From a checkpoint of a small mixture-of-experts model trained on Wikipedia.
Size: 11 layers, width 192, 42.5M parameters.
Below are experts of layer 4 (counted from 0) of a mixture-of-experts language model. Rows are named router (the router's row for the expert), gate (a neuron's input weights, with its number), up (a neuron's input weights, with its number) and show model dimensions 0-191. Each number is 128 + 24 x the weight over its row's rms, rounded and kept within 0 to 255. Numbers have three digits each.
Before each expert's rows: a language model's description of what the expert responds to. This comes from a sample of Wikipedia text that the model never trained on.

# expert 13
What it handles: Name-initial word pieces. First word piece of proper names, usually surnames or places, after a given name or comma, such as Bre(cl), Pe(ña), Sant(o).
router:174136118117096121145113110107085141178113161111099112140149147137170163123152152137137098140095139152087172151120127126110107129133112102156120145144146159172142117096153147110140150119170149102109150106155102080155154112141119128141139133158091098132151150121124095141107148088150148113146140141121049142094126120123169124141144122152122127138142110146161113072104152139122147101089118120090182131119097127125154148157156195114123134149114149083158110126167112090122149129149115153161098119146147151156160150132120149109156144129090121115132174129110116128111156120123098113
gate0:121152124140163131135126157136136111132090154107125082118140095151118153129115123122158096120118118147153149165123161140143135127132146145104136115122170134112148146126135135128133095137148124083084156136157138184134113138117163158152120153117152182173107097138104148120101153129121147119115150178119158169142136145100139124123133122164132173162107133142132153131164115096135122145133124125115110138088116128112120093140143130084067113104173142134173157150164131123142100106107083163190152153082101138123129096144115149165148133098121142095127118115133109101073118091193160105
up0:133072131113175140120115131103145105130162153170130204107135122109156113147101117139133158158134145121109142116133083106099120115110104146122124136101148123131139128118119121134138101133132158172161107134156150093125149111110109079129116123102127112140124137095139165114124110110077115112118138068141161109160136094116109131078127146084118097111105135123142116122170129148129133105119180155160122109124162138076081122118117151122111083149165133110085137126106082135094106122107122077119121116121128178163107148102159127111095114143119082133144076150100123124131161158107105131
gate1:101113139125107116103116101113105128124157128108145120116136144155091147145160170151110174127154146094151117144144109101141064141105125113131127103117112146120112134117135151154122107112103152120115141139114114124133145116114112121174187150128113141129167136121164140154107127103161155150131144142150133124141107119081136113152141147055104166103122152123093127129124103124142090162101153110063130188110152104144170091096128133162130129155154119129133163111115106131143125141171091106127113117123141145129180151120069138156158140086141116100125177116092056109103142124112132117
up1:156102115155130156118133190149121127118134125143120137127096126145150140108077142143084112100133109118130147131121135131078085188128130124128143111134137144125128102132123159173124106128068160143132153144163138099157116091147130124121128133134096154079122108170155133150164157086124164113143158160099126109129169134150121123111150092129141142169104171182163108107117132106136120124131143095179108160095147098085100135134166150145100115126123123085140102069123111135110121125144166139124087134103162122132139090120147134099112070120141141088130116125126135120101074138118127145

# expert 37
What it handles: Prepositions after role nouns. Prepositions tying a title or noun to its complement, such as Attorney General for, member of, Player of, plus sentence-initial After, For, During.
router:165110151122146137130077147141091146160116111105165105097142107115133112121131121117125120144112121091133122157167146147157132124140110156168138141159132097167146146116076102137135171165191120144116134172112143094154148129128128132152156143155159097121120123145178110178144095090135142136086157099154169132086145109138134139155154080096138149113154119132151072121146100098102151119111078097147098123076117091124117129142118164117130119119170095120160109165128138121167134131111152166129099114143140134094136148077139115131126148150180135132138123133134113163135113128133114124
gate0:131121092120106115141113137166129132144092157124143143119122114161137126091110133103091167109139114153098128099130080099132075136100117119155126073114124128107151120113103144117145105147137137156124093141162157154144161133086141131128137111142083169113165090132119114120127077131116134128149085156125133138147169145122108116152043162136166163115123135098138110070136098143125123136185091154125161132171117158149116149144147134141140146123142110163117142144126089127127137088134114127126102132114124163142141132177109112110111125141143133097096114200110146133127165097162156102
up0:090131145085103113138108110103159111100175074144106115136105112067134119100090135143133137141105124135120134128124125135125117162147107115135157113116119114112116108133148111116118098136161133130116137134161133140122125117118125121115178141117124123140146165145123137126146131119127144150114137114170122156095047098143116101105176062153134099108132137066098124149119112169136121122136097152128123100134130065108103155163170156108090121165139093145181118130126119152086120114129147151102176127112151135075164131139107165121113143135087139135147127080128162162138125127114086153
gate1:091105139149126128108139114119104123179122090110117112124077136113127144134168126139161090095143118125137159141139141119139125141110089136128081165105158197105137129128129153099121103105122099121137135113143193125098166113150111152128128111084131158116127117150092107078091132159151133146164133144118115067139138104119086135113127089135101083083144131165164123145172139132100118136148122116135134157152123087094125155139117108170148132121128092122142145110127118148145148106079143092199097117120114146114094087124158115134125102128131167163164119093105119133136120123142128118
up1:139141128131146147167148130073135116085110145151106137125146139110117141128096116110086133121161128117129108125122163124120122113134134119103168138104117116092080148120161150167117164103129163095128121120099080137102096117046123113157147130125112110127137178086122177192163124138163125127131139142156151117138123128121117148156107118116113122168116147122113150166097137113126118085114102099125144130169139158130154166098175136129100112186137147135120134148155159126136096091117090159129188134122125117098111105119078114126148087127146079126112160140104150128112126110106146116

# expert 25
What it handles: Prepositions after verbs. Prepositions after a verb or noun and before a noun phrase, especially agentive by, plus with, from, against, than, around.
router:143126141106136171168164154129134141173120146109110167098106141148121132125155127106134118117079105096125122143121110140160123116153123155133152114163138183122151177106130143181120143136146129158120121160125095128095132147114078129104179088118127121153141157141112191131118142132114132100096151106165201099132160140113099140162126108120107147079157134109148104181097110102180133125118110145149136145177127136142151155160150103154132130149138145114148111123135136137109117064111116132117113132143099115144097130140142079093120075129156111139127142103099167117147137128147124138
gate0:154112114130076074121150110118113060162170149137089130113130078098148173179143110153108120156099102114110146136105111118148103140139132117143138151134153095110112144130160153140143153111128153164118113157117152145109112129169106137144150153149092158182136112123108107111091138121153098128096099123143122110128184116169127130135095147121114103132135138133143139122106137161167138156079092167106112129102126144121133122146102124184126111148164112098128162133163111097103124087147127142124104182138141147152113100115168137126099148116136076149082126137128134112147147121141168137
up0:105153133105156100137134134134104177122127077153151135154131150138125086126143140173156120120138125114103171151121095115122129111114151150095125099103122142087132126105111089134115132125171162120112156147130113114097105112150133078111131102124162108105138127133176113111160139133105085101127113115149103129132104102095109112146071120128109131094107099109128102120136102119123144090143165144153161177189095184076135130101171115091116107128118164106095140131130108153136115129125104127147132140125102094159104159152138140122173138116141173121202146113101107155132132101113150128
gate1:142139112130093114127129103153113115116153148117147114159118161127143102131164121121170125114140106151143075105142157130132097090155099100136139127102086084111140134152102140105139110103185151097155146105161146144149152111171139082130064118129144104102138145102132184143102159184126135159120133167125155113124089137118119100097180142136137096108116128109111115092111152126103147119108126109110119114130147143165124152105066152170122094160139128086124150138124143135146112135163160119126114138144154113181129145161112152119114117131060118077153110122132107139108145120143110148
up1:128132116144143145132101121157085131115109184122185142131112127132140129136103105137155131089107145144146141151127164095124138131127086080163146114145131125116151177139100099129114120073139104122124166138179161135167142141158148127134115091130129073117107119132136140160096159162178126179125101130138133086120102144074165140119068127137087146124105188100152123142176149076133130101156135120146141088114176117113134130106115087136144158116100110088123143127131109107115128102123159117138112127157123121130109142139130152130114113096145178173140139132158126111121124126123110146